Experts of a small language model.
Training: a variant of Adam for the experts, 513M tokens, 7821 steps.
Below are experts of layer 12 (counted from 0) of a mixture-of-experts language model. Rows are named router (the router's row for the expert) and show model dimensions 0-255. Each number is 500 + 40 x the weight over its row's rms, rounded and kept within 0 to 999. Numbers have three digits each.
After each expert's rows: "gets" lists some tokens that make up at least twice as much of what it gets as of all text. This comes from a sample of Wikipedia text that the model never trained on. Tokens count by the router's weight.

# expert 24
router:524548572498556516449497505477553498538496556464455544555483452433423456465474525440436516551484543502433599470464561454459493489468502559519473426540500539443547464474498481519511486484461484539481430472523467493561518519513528498517519458473483485398530534474580516477445496453426434510517523536495550516507494507519439465467522529516502572490507521470559476504515477488518553479450458447490486464523576561482497473469550597496561513510431490583492495500533481453516463525473443466505533562524476414443501534559451500520506560510547576542564560551448486515464456468487482494487525563520548487503454471542531517466462427473478464500529487504484467431460525415463525485510448526545488577563466538493540533503466569489451517559477406466478497513529553537560452539459461
gets: "201", "200", "202", "199", "198", "197"

# expert 7
router:514577465465562528478507530467492483564545519456475541543442531439529498451553509473425494522445512515466588465520501482471484500473461544584492440513512492501526402514483507488536472503519509568469433496576450500574551547507511523497514469450512495426559530428590452463464530511434510521509478528459486519456449462514466444441544550511525530480551520481511460498475486431497594523500513484453491495545539530464464393465572591480546488526443499501487463444549535446528458548520455460539496545467463453493461515548432575495431513512488491514484529479500476526432468463468433473508498539543526484474472529512531484457470472543499477552526485482495529505464479349509519482534478503562422521565485430450546562485439503499458457466435477460484488472549508549503508550518491
gets: " ", " to", " \"", " had", " would", " who"

# expert 21
router:527541429462576496502453470398513406479464514468421505543509588464495533472481510465453409537465491526521600471431560443495509517382469569476496507544563521454531525433489510492495525521514443548494477511560476494528494503554517536472513470422465459430534525474578499437510550521457474563517512560486483510470522501510503476520509534509520484564468560489545514501503459474445550527483435474530487520576517519474445431502481613490562508558443468484499459469500512463515473514493454534513521526520426479493488493520523528511528527557407457492505519454468505565508480508458455469473534527542464518480480538544513488478462506478508534553572510545487463499488485436485514423491427472551412464544463451467529552462480509498472497519447431437518456487550542556552459563459524
gets: "-", "\n", "==", "|", "\n\n", ")\n"

# expert 46
router:547537502484531534468499514491534495491473544507456490531463553438514527445469517489433478537468555481513535501475577529447422483480493549516493442536522509471527456412461508468518451467444436563488455535561446554507575509532512539527569442482496518424541563488556472453528582490407458605497534552478534546428457437529506469487529511507570535535482511488513436510517442490498564524469483471481478486597485503442434454467580574496528503509441458507439494438521539495497491524499441516515526552478457439473456508508498531430458492536482513432527549518455494540442471461473509409518520535547504512537448513501530519438453459493478508540563479506519546422456487483487536461550435498537525492533459437509563561477400541532517451538449487446479497465518509568530498508489510
gets: " of", " with", " to", " for", "ing", " by"

# expert 34
router:542529429492555499466485533495490460557534529466456534523457464496440530431486499471430499551489499461496528493465510460486485502448510542528463487552486535524537442473472503476491486460495501554500450464517434518543539555544509551514459433487467441463532564467548477472492509502366514560523496534503537542421487454501483464493532526456512542518464507489512437544453445446448512531444467485503469457569546548452489484472577588539504447542401469515469464476547509453504445516506491499552525529460463441456471514568443545551461529496495529476481445522478531476457428457432476466508521522573472520459491521516540487482449454496443538521537480531453521447439536470476535461526499464545455509561391487510560557469460550537492489531455463446478482526517641538528447527443564
gets: ".", " was", ",", " is", " were", " be"

# expert 11
router:504574509441565536491503550472506490540532537493439516507496526499479533534409554492451484553431521460475533480482508465490528464446465516470485456495514555455502458447494471489555498431519536559448480434509482498455569524492514529485496449422479499336544500489576505455498527518475430573496541552471519496420462562501502470472550511423535533552475521514529484476464485433458520523474436473519449499524556527494478398459581602499547500498478490543505484465495510514493433536502499480537543526527421475500444499544425553519524537552470520489493590486532521505413457489437456439557515500565482514502508467501499504477449501523480477568505526522485514510453464451493497431521487535511447499521447454466558530457423493486491483482458393486494495511516553512553474589462528
gets: " ", "–", ".", " +", " (", " −"

# expert 5
router:489482505468507537478457478450508476527498508501477523506491518417458508525520532521461505529465487461473558461465579474474533524515534529437469436521521519479543466451478441472503458487490494565474446475557489591508553534526542564527496501457478532427506570435610465483467565541393398538519510580475604558417497506574460464461537504497577502537469511482496480497445496457440506538476472467547495462503500500449465484496554590456528524498485487487521469520517531513541446567530501482513577515460466482461473519519459571479524568568443529536454544516526503518490438479449485488491506578570533468492420548480535522468462425458501509507552500525489549448489567439434550451472463580482488458562466463505538536476451523525442517550509443497484517501499514573502464509461483
gets: ".\n\n", "\n", ")\n", "==\n", ".\n", "\n\n"

# expert 27
router:475524556436545526505495558407537465516534558449523525553518518451512563429509545443436497558486531445464572429484517487456476484441511554528483486533547537489495428464537520485500453506548457503481491449502433500498533478516508497475471450478523440445511567433546488425530515560433481529517486572475533553472480477486469473520514510514489543501531549475490495537477423446505532569497447477514492417514497530431457442517590586475529485547464504550501488464528519451512460522532485478492554511513463432481428501544498557494537546543485524536492568513461548549485438481451492462521538549572531535445479491524498442440453469464472477557577457488519503454439477475466585493550474474553502503507421495429582511468457490503464487519474402431469446487538542517542477541465540
gets: " of", " for", " and", " in", ",", " on"

# expert 20
router:551567508464551493432448458472558470535513519483498548535492515439446539488462541418475523520471525472513536459517554441440491437446498576442482476540521491414557468481467485435488475441489487536476460484522477555536550503497529576470475459499462491395557540488532514441496509508503532589523494528502530527428506513522442474502535529470512501532479498462536463462494450500465547537494467450513489437537530525470476413454538605504495512506456464496462495464525511471537396573482503482516549576473494442436488531503441575474546499485496554493501503527472513505443426527424521413558500523550540496511513478497577462479468443508517486536555432515458528480440528491494520428558518562489500474572452459507539581479437567517499474556494437414475509486529510521520459489447502
gets: " |", ";", " ", " —;", " km", "-year"

# expert 28
router:537544504509490533403501493473503466503563484482479560548460582448483522504475602469443454534533498501490601485469479455466470491478498536486476480505494501504515453464517472511507426480535519581462410425521521577549598552532538491490536479485510445425519501482594520432541527478455438506533552533532541530380490479503485443497561539479543511529491535460496473528461423522487510528456438485495473426560463480472512439527553606500554425524471452531504464479509516521537449523532497439529504516476460438505464511593427523478458523550465447541545520520487516519505453483510484454520499530478552514456439497505530484446466443473461540505534501469534554455439478491462505447453483538524469524507411455495519542483508496553429493516469474463487493485569546498488485548420523
gets: ":", "–", " ", " –", "-", " |"

# expert 6
router:510544492479520522475486522471528467531517517461467547528484396478467497452480512456434505529485502497465635485513566443453545476444498556489548455536524509485545497466436527470523417467501442523487491441492434518513528505551494528558493454486486479424507576461509516424484502505484454531528514534511549539481512466500479460483560567402543504565472519444535518533518550429492531530445468503428466445556475493442469476447545589457520465563498476525495487478523554503530469536533513443509552564510462396466429508493478529493502541513471530521504454545473591499480462477443491482516481533574526508475497497550529505478473476448443554504509480525477508496462504343521551492476447462515506432561469473477548530474453554534461499515452421448494471527534594516536480517490535
gets: " a", " the", " =\n\n", " The", " his", " first"

# expert 40
router:515551470501526493453485535432560453598558555485484546513435484417465518485502483449456455503494541501454576476474509412437516497461463553512459485521548512506544464490479552464554432485472487519497451474515470494531505506526543553528492456486493472404509581482551509454471508510460454564524538509473553591472486489523439481477516512475522544520451503484537482518489469447473529518454475446502530517526571537451488457448585645442579469558491486573459509472503553488520518575532500481512554570470496389425477509515487566468469506531450533488462509511455540513473455480444451473551470542513540520498471502544463482492500434448479498524500460531485523504445499379478471481466479513518511502549495504521544550482434566467486423597510437505459493494506522511526475517483533
gets: " he", " was", " who", " her", " served", " his"

# expert 39
router:569533469446532524438494481475578477531503559485442536520507498497476541482418486452457492516475508521476547471439521518483465459408484583471477471534507521486542490470457443459525460493462436560489451508529461472564548520520533504499557450480517490416569505492554502499539522530431475552553538586480537543502428483522471430491558503424522521541502536484478495499508522485472576528476477507515464462601483506428432430441550599466526523529530478556491501456544540516552482544481492466529586532482472420392455536541432567481463523503472508461483523502452568511418460461477524472503532543533525470517473493568548412486444464451459520551523486464482525474443466466514558473518461494553529481531467461484530532461432532488501463536494477496466455477575526533519493540478515
gets: ",", " that", " of", " at", " when", " where"

# expert 13
router:519580534459522500466481483424513510533515557485457532558495518423439522457494521431460481548419517474473580466468540417494460482438444555507512432513471540476613401442444504425584446504511470535477412453522493511516527523563550533470515460443488492466478540457549473453504535477466438560543512558513549563448456496558503430468528530499532583527502512528490468525471489488485536542513478455477494523510551551407440493450538591490533500523495493485479451496522554499540498514465478485518570532465447440491473515546445571489493520546489550518521463521445520494502475511491453443493489558559565480502478504534554487479479419454482496524519501505493520495459464509478506480556453482510485493603455484482535503495469521483486464546498459465446475527542554569580459546448505
gets: " |", "|", "-", ",", ";", "="

# expert 33
router:527548502456504548488461483473511486483534513484478485546421482437466468432531514458468504547450541519514532491443514474502534507381504520457477445522470452483537522450486460476459453453480461520468487480522477524487538473526570515511508460498502466373489523496545539497537534518453473565525508589473507549408416515553422406476545504463542461532459508521523493529500453457488541566427485504490488532502506512482463408467530582510548551524523463546507429447550531510515488559473442494487563537525450461478424556527433532456498520551508490516475461562472553526519440508505492456510525543543533480454454511529551463467447516499494533513553485470484533417473497339481552463490507479554522538527425498458572544505450516553466521508477470488450470533515566489526505555497508
gets: "a", "o", "i", "u", "ia", "ai"

# expert 36
router:528490506472539501509445514472503496596523528495448498529476507450488487484485530472428455551486564535477548494469509518456456450455493501483534473542475468518534494467487473485493441424527497591513474499543502562516544488557525539487471449462496482355562571488533512483446521561456426551489540528470526506428465496527464467481515482479527543558506480525490541469456477444442524525516467501503464473523544567436461401433528640523510508519479455550466450462588548498569453584511492465505529517450416476474485505561457514506516544576482538531457497521472534544508512499474440511520583545509517490504469534554545466505463470505467525547563483485472516487515478402519504453534464503516501497538487444475495564535465579554490418517530412453492514501496534549565483553515526
gets: " ", "l", "k", "z", "w", "f"

# expert 44
router:494554504454547468448494476484494488560504517481471520532500508459506490471520543443431511496477531508509647494492494505502529453457476541485494471592548480538543492479514517427500450532530481481548442524514518524532484455523494498500555476483427486443503539427569489449453555538447427516502493561494530507453466507522473451471535523456556528532500525463550471503441439505503518502502487476503455462508528576467512418440586620421540526560430447545525456473489531455534472549539416459518522553499411401480485550523429565534529517578447535516497532503497547519488450481452471476541496559505510474501546548485553474480503482505484530500536433482513513517480465400466564482559439466533482465551510489528526517505374476495490496524502488472484480472549482550530463568502461
gets: " he", "\n", " He", " |", " June", " January"

# expert 43
router:546494434471563483484512518417552461532510513460521516573494546457487527472462584446446499572479543495509528414444472498494532454408484514476502477523488503512588462530474476444518442525496459543466491522528501492523543517498481517501513480453458447411481591520550562457505549526458431526519450549437504510488463466547443513511531527478481516509539558495506479501454499488487525578458494461495490448520547519479457436425567589537485497528429494512503494464523489509538457530551493486458526530557517461463434537549481629523508494505470521485514496490415522502477479524468463481476542542540520506480464572465509484449471424480469513506552494548503499482485474405472565469497491538520460436520446464474497557448444517459489442494481394456450428465563515534591438529447492
gets: " |", "\"", " the", "|", ")", "2"

# expert 47
router:554534460503501502495476458490511492515552494518467526530441542480478532505459528472470444507453544533491534465448509522464517493467523498458483498588457528470549471485523518472523445501471496523473468471532459562534548511536493500468525461458443470400552574484522480526471553536471494569531503523486542584483521465544409464468541528482581512505447493524562457533456462437506511487495453423480481518541557507459516460468539634479493510524445466491508484459482536403529415497530509448504484548447464460488477543565457551503527568565495461472525558518491522499434433446458465449527478530510529524481468549522541512507469420459482462535589492521458517495455552367472514398492444560512517505571462448483544554553416511533473451495465459503502483532514527526498448553492542
gets: " ", "ed", " known", " well", "ly", " used"

# expert 18
router:527501522516520536511436524472506454545541518519456538548468466492518477467508558426409557521462512533508571476422569470460482464459475574456479464459513485477511478514444505424479430509487504521509480489518488443499511480554505540513514456465501466306537570447554539463511538517465497588540477550486543573453474498541450437468525496458581531516490503539537488476509515476508581524488500488549487458480531549418471398459556585501483508533428446518467468489550512486462490525526532478496525522517500492481422532542444539486512543547515528516508470571499525512499464547485510453511476553567508471498488513479564425486456473492463538534581479508553527485461541399488546446459490495520531533502400500471531549472464482501503458541459494526437496542514556541511502534479477
gets: " ", " /", "ov", "ia", "i", "a"

# expert 45
router:540507489479515546509445437451542480506520545493499525559499460441467532460502552496400514495472548501491528449374517458473478476403450567480516408520555494461526514435438447455523484495526499525481456432580493521529580528535545514482518428479478449456524554474588518480505542496441481567535529553480504535384512481492407477525503489478567509516507488511478505501515458449504510492480508506518471439517512542442476481432604587506482512566531458542525468458561509463505485557509463479518517530504463461444471561510453579487513564549476515445472494523471560578528466512515483485488500540484513500456476519504545487473442483453493499527513492492470504450518464483430552482531438464567549468551480479472527536527465519547457417521483414459464489537536544543560505536463533
gets: ",", " in", " of", " |", " New", " South"

# expert 32
router:501539503518540506466485534466504468541489513443515496510440490422487506437470534457400526523402529423504539469475504443495465441402441507447499428498472530499521423450509491477550479458506501558508499467565512541555530522536497522569544504458465484323506557468589522443473509522448455572509482541476562497485495533471487439546549536449482507502451460441502480479454512474485516560448442514462500488510564497462467449433561611524548476493448483552486525466511521446507498535527492457538492542493498460482524533531432551508496529540445530505501483524469530537461432513449475449525489562500518525404453537566494460463499460499477477533541488530507515501456494471486536489538504516527535468504462465472515556449444542493461438551465457464497463522562558561515444524507495
gets: ".", " ", " |", " Green", " Sp", " sp"

# expert 14
router:546475474444547512495472517482491430536513540505488562524463466456453584508487608461489485524445529524499552488430509479467496482429462544479533426560504453531582507502550514459562412485476472586463468472539459488539537531523508575537541484541484471402539486481569534463500517503480478529517528562515584495485447491551465468513484514476560552528513548508556492493485456486473472547487458503503510488572509545510487441460560598479507510566502444489486504426556473423500471505552493476525549530535477464480495521542398569499512508560475508485506560526483546544431476513450490487524538515585545501425496564494496494467496487458503511489535489496490569491416520445462514487553509500566515500489461451448528560499440521511421481514494407465463478521533553505533489575427449
gets: ".", ",", "%", "0", "8", "9"